python train.py --n_layer=8 --n_experts=24 --d_expert=512 --d_shared_expert=0 --activation="squared_relu" --moe_layers=[0, 1, 2, 3, 4, 5, 6, 7] --balance_loss=0.0114 --groups_per_token=3 --init_std_router=0.00666 --vocab_size=32768 --extras=["capped logits"] --lr=0.0109 --beta1=0.95 --decay_shape="linear" --batch_tokens=[65536, 131072]
Below are experts of layer 5 (counted from 0) of a mixture-of-experts language model. Rows are named router (the router's row for the expert), up (a neuron's input weights, with its number) and show model dimensions 520-559. Each number is 128 + 24 x the weight over its row's rms, rounded and kept within 0 to 255.
After each expert's rows: a language model's description of what the expert responds to. This comes from a sample of Wikipedia text that the model never trained on.

# expert 21
router [109 132  76  83 152 134  79 147 106  74 130  72 144 132 114 116 127 147 133 130 111 108  94 122 122 140 146 107  93 144 174 106 113 163  90 113 132 131 144 129]
up0 [134 105 122 145  88 133  85 101 135 109 147 168 144 151 164 152 123 141 139 160 157 116 120  99  84 100 128 140  92 108 151  91 133 130 172 161 154 136  69 126]
up1 [124  70  99 124 133 112 115 164 154 149 132 111  97 130 126 139 103 162 116 112 159  86 102 124  79 103 131 113  95 114 100 127 131 138 150 142 155 153 111 148]
up2 [147 142  79 117 124 111 111 115 154  93  98 103 129 126 167 150 127 108 133 130  80  96 174 144  90 146 151 120 126 118 157 143 119 126 149 136 130 126 116 112]
up3 [117 164 135 101  89 164 155  84 169 147 112  91 123 168 122 147 184 133 112 104 129 137 143 112 130 165 126 134 115 164 136 170 167 150 135 119  96  86 122 151]
up4 [118 126 167 123  96 147 133 134 106 167 138 141 142 154  91 108 114 110 147 143 175 123 110 152 158 122 134 120 116 116 157 151 115  93 119 139 138 107 106  84]
up5 [101 117  86 121 104 107 131 136  98 159 183 117 144 125 125 141 111 142 165 131 106 125  90 156 130 122 110  92 142 126 111 140 129 128 122 106 164 145 115 123]
up6 [119 141 110 128 157 139 122 194 113 120 106 154 131 169 156  82 125  94 129 139  64 149 150 106 169  99 192 143 139 123 166 145 129 125 113 196 168 135 151 114]
up7 [127 134 109 129 134 102  83 140 126 108 158 132 125 114 114 116  91 156  98 121 135 118 101 122 118 130 160 104 110 115  91 173  97 115 123 149 113 124 124 131]
up8 [161 167  94 133 103 109 134 150 104 106 161 113 123  80 151 131 132 166 104 120 146  83 117 130 158 103  96 139 175  87  90 116 146 134 156 133 131 159  86 123]
up9 [ 93 147 132 130 123 146 100 137 124 114 104 110 128 128 106 110  99 138 122 133 136 141 154 138 114 106 156 134 148 138 118 105 135 113 133 161 128 142 163 141]
up10 [ 83  81 128 141 130 152  98 134 147  87 119 166 129 152 119 123 172 154 126 111  96 173 173 142 128 117 129 148  75 139 157 119 119  93 137 149 105 126 159  86]
up11 [128 171 145 190 141 106 168 109 127 119 118  91  90 133 137 119 149 125 118  93 106 105 110  92 127 174 127 171 161 139  90 123 146 143 115 124 113  93 136 110]
up12 [114 114 138 136 155 130  78 124  90 141 133 107 128 153 176  98 152 115 135 169 107 137 146  96 123 127 136 114 101  86 139 146 146 110 101 108 119 163 121 128]
up13 [129 131 125  87 121 129 124 107 127 152  76 133 148 111 113 103 121  95 119  99 172 189 140  96 163 105 190 141 134 157 119 129 126 149 142 159 104 141 142 105]
up14 [122 139 143 110  83 130 155 139 127 103 130  68 125 158 163 118 135 105 110 162 131 102 130 171 101 151 168 103 137 127 157 136  87  94 183 114 178 140 158 148]
up15 [115 121 143 161 106 142 135 136 127 144 146 115 118 129 136 150 125 135 137 132  91 163 122 128 153 101 101 135 144 102 123 135 106 197  75 123  85 154 156 109]
up16 [106 102 151 122 118 159 106 155 158 135 152 200 108 128  92  94  65 144 146  99 133 125 129  91 123 146  98 148 118 104 101 148 138 125 138  87 128 158 139 164]
up17 [120 126 139 107 105 138 146  98 127 116 116 120 145  95 143 105 113 115 127 111 102 143  93 146 100 110 144 130 110 126  99 117 123  99 136 146 138 115 126 137]
up18 [150 153 163 104 128 152 125 109 131 116 117 116 149 169 102 129 112 146 100  95 113 112 131 181 118  96 109 123 145 121 116 124 177 115 127 158 140 138 128 142]
up19 [ 89 126 132 126 131 172 121 108 120 140 134  90  74 112 133  76 143 143 116 159 152  85 102 116 121 125 183 119 137 149 153 135 138 129 165 161  74 112 106 134]
up20 [106 154 153 141 156 125 129 108 140  98 161 138 107 164 124  69 114 117 128 120 127 108 128  88  98 157 145 115 106 166 121 122 160  89 114 101 151 130 125 108]
up21 [ 76 140  62 129 126 180  89 179 113 116 148 134 132 126 131 124 159 121 134  97 144 127 107 113 129 128  83 120 148 125 130 103 110 108  91 128  95 114  97 120]
up22 [135 113 101 198 151 128 142 124 123 129  89 163 147 126 115 108 127  86 133 169 135 139 111 126 158 162 103 143 152 103 163 141 126 125 130 106 136 171 141 128]
up23 [ 88 112 194 120 135 111 121 143 150 113 101 155 146 123  94 140  94 105 143 155  85 110 136 176 146 134 114 103 108 154 131 109 121 108 107 101 137 143 132 120]
up24 [124 132 108 166 113 139 151 133 155 127 145 157 133 108 156 154 133  99  96 158 100 137 143 116 125 118  99 148 129 156 160 111 143  92 113 112 105 118  94 117]
up25 [179 120 121 137 110 134  90 110 126 140 146 183 128  99 139 187 106 150 181 120 130 146 143 149  75 121 140 112  82 133 145 105 149 119  93 146 149 142 140 105]
up26 [ 91 124 141 144 102 135 113 137 152 145 139 166 130 134 144 110 115 136 150 108 106 142  91 163  95 139 126 135  98 143 121 125  85 112 131 100 152 157 155 113]
up27 [139 130 172  73 126 134 110 125  91 140 158 113 102 138 167  77 142 106 112 142 163 132 160 135 123 124 145 140 136 121 162 169 119 104  95 102 139 105 170 161]
up28 [113 159  89 125 101 121 150 123 111 143 118  98 104  99 107 123 128 137 119  84 133 142 157 125 119 122 118 132 110 109 143 122  86 155 149 114  97 125  74 127]
up29 [118 121 114 107 116 186 122 162  94 154 149 119 132 139 134 133 147 144 108 156 146 100 136 142 143 113 114 116 131 120 161 126 110 155 112 115 149 111  91  97]
up30 [133 185 142 143 148 123  91 136 139 131 158 156 109 102 113 150 146 131  85 119 130 142 138 132 138 142 118 110 129 136 128 105 132 129 122 129 136 141 140 124]
up31 [141 143 161 136 116 124 133 163 105 125  64  96 145 136 117 129  98  91 151 121 143 102 151 155 160 149 115 143 158 163 145 115 125 120 121 112 170 137 165  83]
Description: Number pieces inside measurements, coordinates and statistics, such as heights, distances, decimals and percentages, next to km, mm, ft, °.

# expert 2
router [122 133 121 111 113 120 119 118 103 136  90  82 123 120 161 179 137  90 134 132 138 122 120 145 106 142 129 106 109 150 166  79 107 130 110  82 100 149 115 165]
up0 [106 130 152 106 116 159 134  96 136  94 103  78 143 127 147 113 141 121 101 130 136 157 148 144 137 124 144 124 116  89 135 151 161 141 126 104  93 113 129 133]
up1 [ 76 117  95 109 178 147 156 129  92 116 135 134 163  88 172 138 158 138 143 159 121 180 151 124 140 135 139 153 110 128 111 113 140 172 106 138 152 130 114 101]
up2 [143 109 138 130 118 174 152 164 130 143 139 119 103 143 103 171 144 115 106 161 123 153 130 123 125 131 119 120 101 168 153 148 128 132 163 123 131 113  78 120]
up3 [111 117 185 159 139 113 127 102 128 145 168 114  97 158 184 113 105 109 100 133 149 145 120 154  89 142 138  85 108 124 173 161  84 149  97 142 140 151 160 109]
up4 [ 94 151 151 100  98 154 145 125 140 148 115 125 130 158 157 121 145 120 105 106 144  98 123 132 148 151 128 150 144  88 100 157 138 128 130 169 132 111 102 111]
up5 [122 101 159 178 153 168 169 105 165 146  82 104 103 170 149 146  98 140 124 118 119 142 139 162 121 117 160 116 106  81 149 119 136 151 115 119 103 133 152 116]
up6 [135 144 157  67 148 114 143 163 109 153  87 139  95  84 145 127 122 117 117 121 112 124 115 152 135 154 147 144 154 191 148 135 149 118 125 116 119 168 119 114]
up7 [117 123 102 134 131 177  93 149 112 104  72 153 125 174 144 164 141  93 166 133 174 115 150 119  99 137 133 119 110 124 190 131 131 119 106 169 172 146  83 130]
up8 [159  94 118 108 106 132 106 123  80  87  80  89 126 114 116 114 133 103 172 114 125 138 110 104 137 140 121 142 121  94 130 105 183 150 107 149 120 143 115 109]
up9 [110 130 142 170 121 178 130  73 126 157  93  93 107 141 124 141 127 170 148 146 170 139  95 112 136 162  88 122 131  79 143 151 110 116 171 127 105 134 121 129]
up10 [148 130 123 107 114 156 107 145 122  90  81 166 176 126 159 123 151  90 110  81 139 127 116 148 145 125 121  96 164 119  93 149 140 111 146  80 134 123 137 164]
up11 [116 118 175 137 132 127 142 135 100  78 153 110 134 128 147 127 143 137  88 153 152 115 133 160  94 115 115 113 139 108 105 153 134 139 127 142 148 158 169  92]
up12 [134 120 123 100 109 130 136 135 119 109  86  94 141 128 146  97 109 138 120 136 137 137 148 130 138  97 136 122 135 128 156 133 116 127 150 117 157  97 130 107]
up13 [119 134 169  74 118 112 151 124 151 176  98 107  91 102  85 136 133 140 132 137 133  91 149 107 152 125 118 146  84 170 156 116 117 141 125 145 184  73 140 127]
up14 [145 123 123 161 127 167 114  77 167 131 139 109 134 100 124 151 160 145 135  99 105 175 109 157 126 114 142 108 127 110 142 124 103 118 115 129 131 129 201 139]
up15 [116 148 133  79  96 154 138 146 132 123 101 133 116 112 130  82 172 125 160 145  95 147  99 165 117 117 132 125 123 148 120 153 123 108 151 134 125 129  87 102]
up16 [142 164 165 119 172 168 118 107 123 120 134 163 147 193 108 158 144 144 137 120 140 153 106 103 151  82 158 124 133 115 119 126 101 138 121 134 126 120 144 127]
up17 [ 86 149 109 102  89 119 137  88 108 172 140 130 128 142 125 141 138 126 102 122 122 117 134 155 144 123 137 107 143 184 107 107 135 137 166 119 131 143 115 121]
up18 [124 102 138 173 115 145 124  68 139 103 172  83 102 132  83 121 149 101 148 135 144 153  94  99 176 151  90 145 115 133 133 121 122 147 125 103 130 111  85 127]
up19 [138 148 130  90  87 138 135 149 176 131 118  98 143 182 119 101 112 129 137 106 180 181 157 135 148  85 141 125 154 119 149 103 123 108 169  91 138 134 117  87]
up20 [124 151 148  96 148 126 132 142 177 164 129 159 135 148 147 162 117 153 108 151 108 161 127 166 135 140 132 139 156 122 138  85 139 183 107  78 158 125 142 131]
up21 [150 162 113 157 127 132 187  92 156 137 138 134 126 113 161 106 161 116  89 151 164 117 117 134 141  75 152 131 134 113  97 149 124 137 120 121  87 121 129 183]
up22 [120  88 119 131 134 104 130 127 155 126 142 101 129 137 127 116 162  95 120 154 186  76 114 123 160 150 167 106 120 105  93 122 154 134 109 135 124 141 108 120]
up23 [ 99 115 122 129 140 130 138 104  93 131 119 122 117 155 117 137 133 132 111 131 152 141  99  95 149 160 122 112 110 108 129 167  87 152 139 123 136 143 130 114]
up24 [ 85 130 120 132  95 154 155  75 110 126 160 107 115 148 171  92 143 161 176 131  91 141 119 111 152 103 130 140 109 129 152 113 150 169 133 149 153  82 132 116]
up25 [107 108 153  79 127 169 173 117 140 112  91 121 143 161 139 108 114 119 151 132 187 114 131  78 142 120 116 134 120 107 147 141 157 102 156 137 130 121  86 134]
up26 [142 137  91 131 157 174 119 157 115 158 102 193 154 156 104 142  99 154 103 150 145 148 139 132 145 120 161 121 121 137 147  81 128 144 157  77 162 135 157 149]
up27 [199 142 148  41 131 119 113 106 151 116 112  92  98 149  94  96 111 125 149 151 106  92 132 131 145 125 126 121 128 142 132  90 154 140 130 125  71  90 155 102]
up28 [109 126 127 188 101 155 221 124  98 160 116 124 113 100 131 116 109 114 129 155 142 137 104 134 132 137 145 113 140 138 111 133 110 122 161  90 132 132 131 108]
up29 [130 124  99 141 103 175 116 130 112 118  96 169  79 131 113 115 110 140 108  93 125 134 133 108 121 138  70 154 128 154 120  93  85 122 131 142  97 128 148 103]
up30 [162 108 140 163 126 127 142 160 138 154 140 105 140 155 115 136 104  97 125 121 134 111 110 129 124  96 120 113 163 142 107  53  87 171 134 118 111 117 119 106]
up31 [106 141 117 103 108 118 128 143 140 134 142  81  96 143 106 104 143 113 119 125  92 113 158 120 130 142 130 126 115 122 146 128  89 116 172 179  95 162  69 149]
Description: Function words and verbs opening place descriptions, such as "is" in "X is a township", located, near, village, coordinates.

# expert 22
router [106 130  77 118 130 161 129 141  90 114 127 131 138 116 126 109 118 179 132 132 134 100 126 196 135  99 149 140 135 147 148 157  85 144 125 119 112 152 134 180]
up0 [175 127 158 127 100 149 136 117  81 118 146 181 111 103 159 141 146 142 143 117 122  96 110 176 147 155 103 119 163 102 124 176 129 131 113 114 142 154 147 160]
up1 [137 202 131 131 150 129 122 121 144 141 187 193 117 154 187 154 111 184 131 151 118  95 145 174 151 112 103 152  99 155 157 123 122 143 139 142 130 117 120 174]
up2 [137 137 152  86 119 129 118 178  82 144  97 174  97 139  98 123 141 133 136  94 131 116 132 145 166  83  98 135 110 112 139 107 124 156 146 149 140 172 113  99]
up3 [139 102 120 112 159 110 107 160  97  84 123 167  90 135 153 162 186 127 102 125 133  96 170 152 157 148 128 118 120 120 127 104 135 119  63 159 109 118 127 155]
up4 [145 171 183 131 134 156 142 136 165 170 140 174 130 137 183 132  86 152 161 115 146 133 131 191 122 131 122 141 119 129 153 181 151 123 125 111  87 149 119 103]
up5 [111 154 101 156 123 203 139 131 152 116 115 153 150  92 143 125 169 130 133 105 147 126 104 135 139 104 126 139 115 166 102 113 164 134 101 137  96 117 144  97]
up6 [104 151 155 134 122 133 135 153 136 129 161 139 146 120 153 136 111 164 150 128 150 138 128 128 103 128 127 141 110  98 103 178 137 101 140 128 157  94 114 167]
up7 [130 120 138 154 146 116 106 130 151  98 126 119 143 154 144 130 151 125 139 134  81 131 143  98 152 125 148 137  80 142 127 135 124 128 152 140 168 116 115 159]
up8 [128 128 114 143 139 139 126 140 122 140 108 141 150 150 126 171 156 167  86 125 161 101 101 104 101 149 105  92 144 114 139 132 160 126 104 149  86 168 142 120]
up9 [125 135 153 143 112 166 142 171  91 146 161 130 106 118 117  73 151 128 108 168 152 120 173 119 152 138 127 101 144 106  86 102 113 139 135 132  91  72  98 136]
up10 [139 121  62 130 119 141 146 161  93 154 133 106 134 109 140 127 105 104 100  92  95  91  99 118 115 100 117 125 181 111 155 145 191  97 117 148 119  97 115 130]
up11 [121 129 124 153 116 152 160 100 104 104 112 142 100 130 118 153 126 142 116  95 146 166 123 147 111 122 123  59 139 190 148 145 144 152 101 150 135 141 141 104]
up12 [ 87  92 149  97 135  78 122 141 110 121 137  90 103 128 142 100 130 103 109  94 101  77 147  94 140 104 111 179 128 150 122 117  76  91 105 132 137 117 132  95]
up13 [156 104 122 122 163 207 195 110 102 124 172  89 147 114 103 136 146 154  94 140 131 101 112  92 135 131 138 107 124 121 109 120  93 119 138 146 122 133  58 129]
up14 [135  75 116 106 122 142 135 134 140 157 134 154  94 129 154 147 113 135 119 125  98  89 125 152 149 132 127 171 151  93 138  91 172 114 152 120 112 129  84 134]
up15 [116 151 152 158 124 149 130 156 103 172 161 139 123 197 133 147 137 137 110  86 132 114 134  98 145 163 126 116 129 173 110 122 143 154 124 156 180 111 103 151]
up16 [ 94 131 119 185  72 140 137 113 101  83 106 140  97 126 112  83 131  89 112  90 118 145 119 138 167  80 149 131 147 102 141 165 100 161  85 149  60 129 121 133]
up17 [132 149 174 133 143 171 106 138 138 143 167 125 100 128 106 111 130 121 139 133  83 112 120 112 136 162 135 138 124 117 136 150 131  79 107 110 157 152 155  91]
up18 [ 96 144  96 158  95 106 107  97 129 157 130 151 102 121 121 151 178 173 121 139 161 123 184 124 125 130 161  98 177 190 116 106 114 102 105 115 111 110 120 121]
up19 [116 116 118 140  96 146 162 115 142 118  92 113  48 145 143 114 101 133 116  76 143 115 181 114 145 141  80 144 122 134 134 157 117 148 180 155 159 121  92 134]
up20 [133 161 167 150 160 123 103 148 111 100 141 113 161 162 125 110 147 139 150 148 101 160  94 176 140 132 118 109 135 151 129 101 102 141 169 140 137 141 160 125]
up21 [121 149 149 149 151 133 164 110 119 183 135 120 152 150 124 131 121 120  99 101 133 139 101 126  90 198 106 159 115 118 138 138 134  95 107 105 155 164  64 132]
up22 [146 142  96 112 192 150 128 123 134 145 138 118 148 108 113 104 146 106 120 138 139 152 130  91 118 142 141  89 116  85 110 156 142  91 133 130 119  94  85 133]
up23 [104 150 122 128 133 112 134 143 140 101 166 134 124 170 165 135 187  99 155  80 108 156 151 132 159 116 104  92 100 104 114 187 145 103 154 117 120 101 145 123]
up24 [119 123  92 110 121 171  98 176 115 154 137 147 124 108 137 132 112  79 109 115 135 135 108 141 130  82 146 100 120  72 118 160 100 157 128 132 109 158 124 142]
up25 [142 141 143 103 110 118 174 139 104 133 133  93 102  75 143 104 119 100 132 149 170 121  96  92  94  81 103 126 143 122 169 176 124 120 143 149 136 144 108 110]
up26 [160  82 139 105 111 137  97 180 122 158 177 105  89 125  89 107  67 152 150  95 102 128  10 165 130 122 116 168 118  93 128 129 135 110 138  83 149 104 139 135]
up27 [105 160 144 145 139 150 128 126 125 191 137 132 139 147  86 109 131 161 127 108  99 137 122 138 165 146 172 186 147 127 124 129  93 129 142 143 120 151  87 175]
up28 [134 165 110 129 152 117 166  98 145 132 156 153 125 128 110 123 136 117 104 112 107 102  87 131 106 133 177 153 157 145  98 136 138 108 142 139  97  87 104 144]
up29 [173 148 142 116 152 132 121 129 144 125 152 133  98 127 135 105 173 154 137  99  81 105  67  91 146 133 131  82 127 101 161 137 168 135 134 124  89 155 108 118]
up30 [127 167 155  94 155 132 157 114 110 128 129 126 164 138 146 127 149 116 127 130 135 126 114 111 108 143 131 150 137 132  99 113 130 130 132 120 151 124 138 146]
up31 [115 144 144 103 161 139 195 137 112 110 145 147 170 132 116  88 118 203  90 174 151 130 115 111 134 132 151 127 130 139 100 121  95 131  97 106 141 106 130 126]
Description: Periods and full stops ending sentences or headings, plus decimal points inside coordinates like 54.419°N, often in academic biographies.

# expert 4
router [ 95 114 103  89 145 129 100 174 115 106 159 123 153 119 148 120 119 126 141 180 151  89 127 157 100 118 135 185 156 149 138 111  88 137 119 126 114 153 123 165]
up0 [153 131 142  95 100 172 139 159 150 120 130 123  82 168 111 165  93 123 136 125 138 168  99 140 118 148 143 111 177 118 140 196  76 126 135 104 129 117 134 154]
up1 [136 126 142 124 121 126 128 136  91 107 122 139 140 120 115 139 111 112 134 118 131 100 116 150 176 136 114 113 165 124 156 107 101 110 163 126 145 157  75 102]
up2 [155 126 141 131 148 132 145 138 125 111 130 159 148 183 136 142 120  91 123 138 121 128 165 126 146 112 109  84 105  84 130 121 140 112 122 138 140 109  95  87]
up3 [168 126 151 127 141 145 126 110 123 135 131 125 105 112 115 101 173 100  91 128 149 180 114 121 128 170 132 102 125 150 120 107 105 124 120 125 162 113 104 137]
up4 [ 89  99 154 114 122 184 132 156 131 132 106 171  95 160 141 123  71 128  71 114 123 152 114 132 106 145 124 156 123 123 110 111 137 147 127 104 136  99 149 133]
up5 [150 120 158  92 116 150 107 107 100 111 113 129 133 111  98 141 107 130 139 143 174 136 185  98 114  91 159  69 123 145 140 158 102 133 139 112 153 133  77 119]
up6 [ 98 150  71 151 139 138 163 115 162 120 105 120 103 148 123 132 159 129 132 138 134 151 134 113 146 116 124 138 157 145 103 146 124 159 102 123 122 127  92 107]
up7 [128 117 159 120 143 110 110 114 190 126 115 138 133 128 116  94 144 158 159 124 147 104 131 114 158 118 149 160 147 150 131 125 133 150 116 130 134 125 162 113]
up8 [134 116 136 133 119 105  67 136 120 103 153 131 167  88 146 165 126 102  85 122 105 122 136 128 138  73 155 177 128 101 132 123  96 123 109 147 127 117 120 140]
up9 [116  90  93 148 134 122 101 115 111 152 113 104 212 104 139 117 106 164 114 126 113 137 100 127 106 125 148 120 130 138 135 132 163 153 126 113 121 106 116 141]
up10 [130 102 177 167 102 117 111 153 138 134 125 129 131 103 172 121 123 132  82  96  96 140 118 153 150  95 158 140 150 154 166 146 150 120 132 145 153 114 100 120]
up11 [ 83 156 112 135 151 109 177  94 106 113 118 125 130  98 113 121 106 136  85 129 137 137 152 117 113 137 121 122 108 154 117 137 133 112 124 177 167 142 168 111]
up12 [158 147 131 153 138 149  78 175 143 120 161 159 133 153 162 118  99 117 131 135 124 123 132 154 131 127 178 170 151 142 112 113 135 115 122 122 114  88  89 132]
up13 [105  99 157 117 119 111 136 165 116  82 119 114 141 171 117 117 136 171 166 123 127 164 150 123 170 109 104 113 173 148 125 135 104 119  90 138 178  94 105 164]
up14 [115 143 159 129 134 156 155 136  94 124 164 107 136 108 120 126 115 131 127 129 145 121 114  68 156 126 146 112 138 100 141 122 109 102 123 131 143 186 105 143]
up15 [113 168 122 119 135 145 122 126 128 122 124 118 139 144  96 165  97 101 131 115 104 160 121 117 119 135 149 134 145 119 164 112 117 107 150 132 127  91 167 159]
up16 [126 139 128 157 110 109 151 107  91 110 132 153 144 118 110 126 127 135 136 127 109 115 149 149 107 119 119 110 164 154 155 152 110 108 156 147 166 110 137 115]
up17 [107  74 167  85 117 132 115 128 135 169 161 118 152 131 143 126  71 166 107  86 140 115 122 126  60 158  79 132 116 147 130 132 128 141 125 125 131 110 149 106]
up18 [125 135 156 121 145 122 123 127 202 157 106 167 126 102 148 180 126 129 121 138 119 135 129  97 137  62 136 135 147 156  76 106 133 107 116 147 108 128 136 153]
up19 [114 128 148 120 138 113 114 128 113 109 165  97 136 136 130 128 129 143 130 145 149 137 136 141 106 150  78 154 128 119 129 100 111 112 101 148  84 112 136  98]
up20 [120 165 146 140 125 144 109 146 157 119 139 121 144 124 127 133 132 134  86 144 177 116 122 150 122 152 135  86 136 149 112 114 123 114 138 163 180 147 107  96]
up21 [127  76 134 107 133  89 152 167  95 117 146 143 135  94 156 159 177 155 128 133 159  82 123 126 161 103 151  98 122 137 157 160 112 127 119 129  98 141 148 104]
up22 [118  90 105 137 112 120 119 108 147 102 162 161 126 165 148 136 121 139 121 100 149 151 146 162 140 115 148 121 129 142 103 126 131 105  97 111 145 161 140 120]
up23 [117  86 139 107 123 161  97 106 114 138 130 126 118 162 108 102 110 125  96 114 107 112 155 108 135  95  92 137 142 131 142 109 145 131 139 133 116 147 148 131]
up24 [122 136 143 138 160 124 139 162 132 144 105 109 119 141 145 136  82 174 114 124 136 163 153 105 138 136 108 110 158 153 178 118 110 138 129 105  93 102 128 107]
up25 [120 143 136 148 137 141 111 138 143 128 127 124 120 130 160 125 134 123 119 118 167 137 136 135 126 105 131  82 155  88 110  93 147 125 144 130 163 152 157 152]
up26 [146 132 131 133  79 105 167 137  61 118 134 136 193 137 129 114 150 121 152 132 106 114 122 129 102 117 135 111 106 147  94 135 114 125 152 134 129 111 102 112]
up27 [119 172 124 151 131 154 150 115 125 135 109 113 145 108 164 124 141 123 161 141 116 137 124 131 158 111 124 170 106  82 109 157 118 181 110 117 161 149 108 131]
up28 [104 152 145 118 111  88  93 100 104 155 125  92 130  83 131 135  96 129 103 115 136 144 123 145 116 151 118 125  91 103 158 137 102 139 108 175 112 136 116 120]
up29 [106 102 149 139 106 118 135 122 126 109 104 130 142 123 175 122 180 132 118 102  93 118 151 106 104 113 141 113 114 160 130 128 132 161 124 152 108 121 138 106]
up30 [123 129 123 104 133 114 119 155 110 147 144 152 106 131  78 130 126 134  90 104 107 136 117 160 154 145 125 118  89 182 123  98 100 112 129 121 151 117 134 132]
up31 [174 157 144 121 138 114 160  80 122 121 124 177 149 127  96 149  89 104 146 141 110 156 153 151 124 150 152  98 113 111 144 119 132 107 151 150 116 135  87 128]
Description: Digits, spaces and parentheses inside tables of election votes, sports stats and football positions, such as Votes, Turnout, FW, ±%.

# expert 19
router [144 109  95  99 109 130 131 159 112 111 140  95 123 120  97 142 121 125 140 158 128 114 117 148 131 123  98 150 101 206 174 130 118 123 143 113 117 149 136 142]
up0 [142 148 127 160 152 134 163 114  86 107  99 113 144 154 144 113 103 108  95 148 108 115 125 115 125  97 122 142 111 109 132 130 155 148 129 100 165 128 102  95]
up1 [139 128  83 131 116 111 111 137 134 111 165 104 103 120 107 119  88 125 144 140 116 117  78 132 133 104 135 122 142 150 174 123 124 101 150 134  81 111 118 133]
up2 [143 109  86 128 151 124 167 146 136  85 141  86 156 153 127 123 142 170  93 165  98 126  90 134 146 149 110 135 163 112 146 134 118  96 148 129 129 107  98 142]
up3 [149 126 162 124 135 111 129 133 125 147 116 157 126  99 146 187  95 137 129 118  79 109 112 149 136 131 103 136 140 106 127 137 152 107 157 145 155 134 119  95]
up4 [ 84 108 140 119 146 155 185 151 113 133 110 130 122 144  98 117 171  94 144  91 120 153 104 181 140 153 132 115 127  87 170 125 131 104 131 125 121 135 111 117]
up5 [142 119 139  71 133 123 157 147 106 128 108 116 162 148 122 110 127 126 147 108 121 118 112 167 100 178 148 147 148 158 148 136 131 153 136 125 144 142 139 113]
up6 [119 129 142 121 148 158 120 189 144 101 124 127 125 151 158 156 153  94 133 150 116 123 135 101 125 144 147 104 152 119 147 121 117 136 139 174 111 130 111 154]
up7 [116 149 137 145 142 132 142 134 154 124 113 108 117 156 112 114 168  95 107 135 127 137 149 144 136 139 112 107 118 120 137 149 195 153 110 140 112 138 162  95]
up8 [134 127 119 135 119 111 134  89 114 170 126  79 105 124 135  78 141  93 126 162 109 128 148 114  94 128 102 121 154 167 129 141 142 122 134 133 158 150 129 113]
up9 [176 104 149 163 116 105 116 135 129 116 182 170  92 158 166 123 116  98 139 146 104 116 114 143 143 115 108  85 117  90 114 136 164 144 131  99 135 105  69  86]
up10 [108 130 130 125  89 130 105 155 127 135 124 157  98  88 145 132 110 121  76 169 108 117 107 120 120 145 144 122 137 138 138 137 150 147 119 126 152 134 134 105]
up11 [172 108 156 122 151 167 110 142 153  91 112 159 137 153 153 141 113 126 135 148 132 187 117 105 134 137 147 138 120 106 166 147 112 125 114 187  98 148 114 134]
up12 [160 108  89 115 105  89 141 165 106 107 102 104 126 111 104  82 112 105 171  81 119 146 136 145 107 151 148  83 123 137 158 157 165 144 103 129 157  99 117 139]
up13 [118  98  97 137 139 113 121 137 103 127 117 118 123 139 122 123 113 140 108 100  84  99  99 101 107  99  85 143 117  85 165 108 102 153  98 152 127 161 145 120]
up14 [116 172 145 123  46 105 142 125 157 109 116 164 142 129 152 117 112 154 127 129 145 146 159 136  83 133 144  82 115  76 156 184  94 101 140 135 125 134 128 170]
up15 [147 114 157 159  81 134 153 115 140  92 125 129 101 152 181 146 137 160 114 147  81 152 163  83  89 101 101 122 104  95 169 138 163 152 116 137 144 149 156 100]
up16 [135 126 132 109 116 135 129 172 125 115 120 130 109 159  88 117 148 127 133 118 100  83 118 114 103 108 148 134 139 132 120 153  88 163 133  93 161 153 192 173]
up17 [162 134 150 140 132 130 181 154 128 129 107 131 118  99 120 138 151  97 163 132 159 168 136 122 131  95 156 169 125 135 132 133  99 122 104 150 137 116 118  77]
up18 [146  82 136 140 169 157 146 107 105 157 153 184 135  80 125 124 123 128 122 122  75 107 135  75 136 129 123 126 159 189 128  99  98 136  95 113 144 112 121 100]
up19 [100 144 132 150  82 154 132 122 133 170 145  75  83 141 154 113 142 122 105  87 183 109 117 116 143 146 135 144 121 118 145  96 109  69  87 122 146 135 141 167]
up20 [126 179 140 156 124 167 149 140 147 124  97 140  82  84 112  84 159 136 118 105 120 151 116  96 143 120 145 155 128 113 130 106 113 132 115 116 109 164 122 130]
up21 [148 131 118 163 122 123 150 119 116 107 116 132 147 138 116 140 146 125 144 162 125 113  96 127 166 118 120  94 129 101 199 119  95 109  92 180 132 130 118 102]
up22 [131 171  97 121  90 135  87 148  85 158 128 165 129 124 153 130 176 157 108 112 146 116 180 121 143 109 131  99 162 121 177 131 107 111 168  95 111 116 142 161]
up23 [132 120 100 147 146 129 152 140 145 119 108 120 129 115  91  77 152 120 128 150 119 137 123  98 171  97 121 155 115 140 143  94 128 167 125 119 180 166 176 152]
up24 [125 116 156 134 120 155 115 116 140 134 167 127 108 119  63 195 138 137 138 175 136 131 146 131 144  97 110 140 125  48  94 122 139 101 121  63 128 142 108 128]
up25 [ 99 130 129 168 115 136 115 152 120  95 132 176 139 118 110 118 152  96 146 147 135 191 111 118 114 146  98 119 149 176 155  67 123 115 139 137 142 162 160 101]
up26 [166 148 145 128 155 131 182  69  97 148 184 146 101  93 100  97 126 141 110 100 155 138 154 143 144 152 141  71 123 129 128 125 115 129 153 172 138 140 129 129]
up27 [139 155 133 141 175 140 129 162 137 148  94 149 134 120 145 179  97 116 105 135 121 141 108 125  96 148 144 117 110 159 124 113 110 137 164 125 125 121  83  77]
up28 [114 133 124 111 160 146  94 121 120 153 105 172 106 148 148 151 133 133 129 161  81 125  84 125 106 109 135  96 122 143 117 150 118 148 189 115 139 130 101 168]
up29 [ 78 162 127 121 149  70 116  81 159 101 154 115 109  86 148 106  97  98 135 130 139 149 160 166 124 132 153  94 128 147 121 125 113 133 125 119 113  98 117 156]
up30 [109 130 108 143 150 130 133 126 133 132 112 125 128 195 143  94 113 139 153 141 121 130  73 102 124 152 121 104 101 155 142 133 119 131 121 139 134 125 122 104]
up31 [151 146  92  85 140 118 109 133 163 121 165 146  96 106 120 145 148 125  94 142 100 148 153 143 100 122 155 138 104 143 101 124 136 141 137 165 139 133 127 104]
Description: Colons after infobox or taxobox labels, especially Chinese-name, calendar and Order fields, plus "such", "as" and "titled" before lists or titles.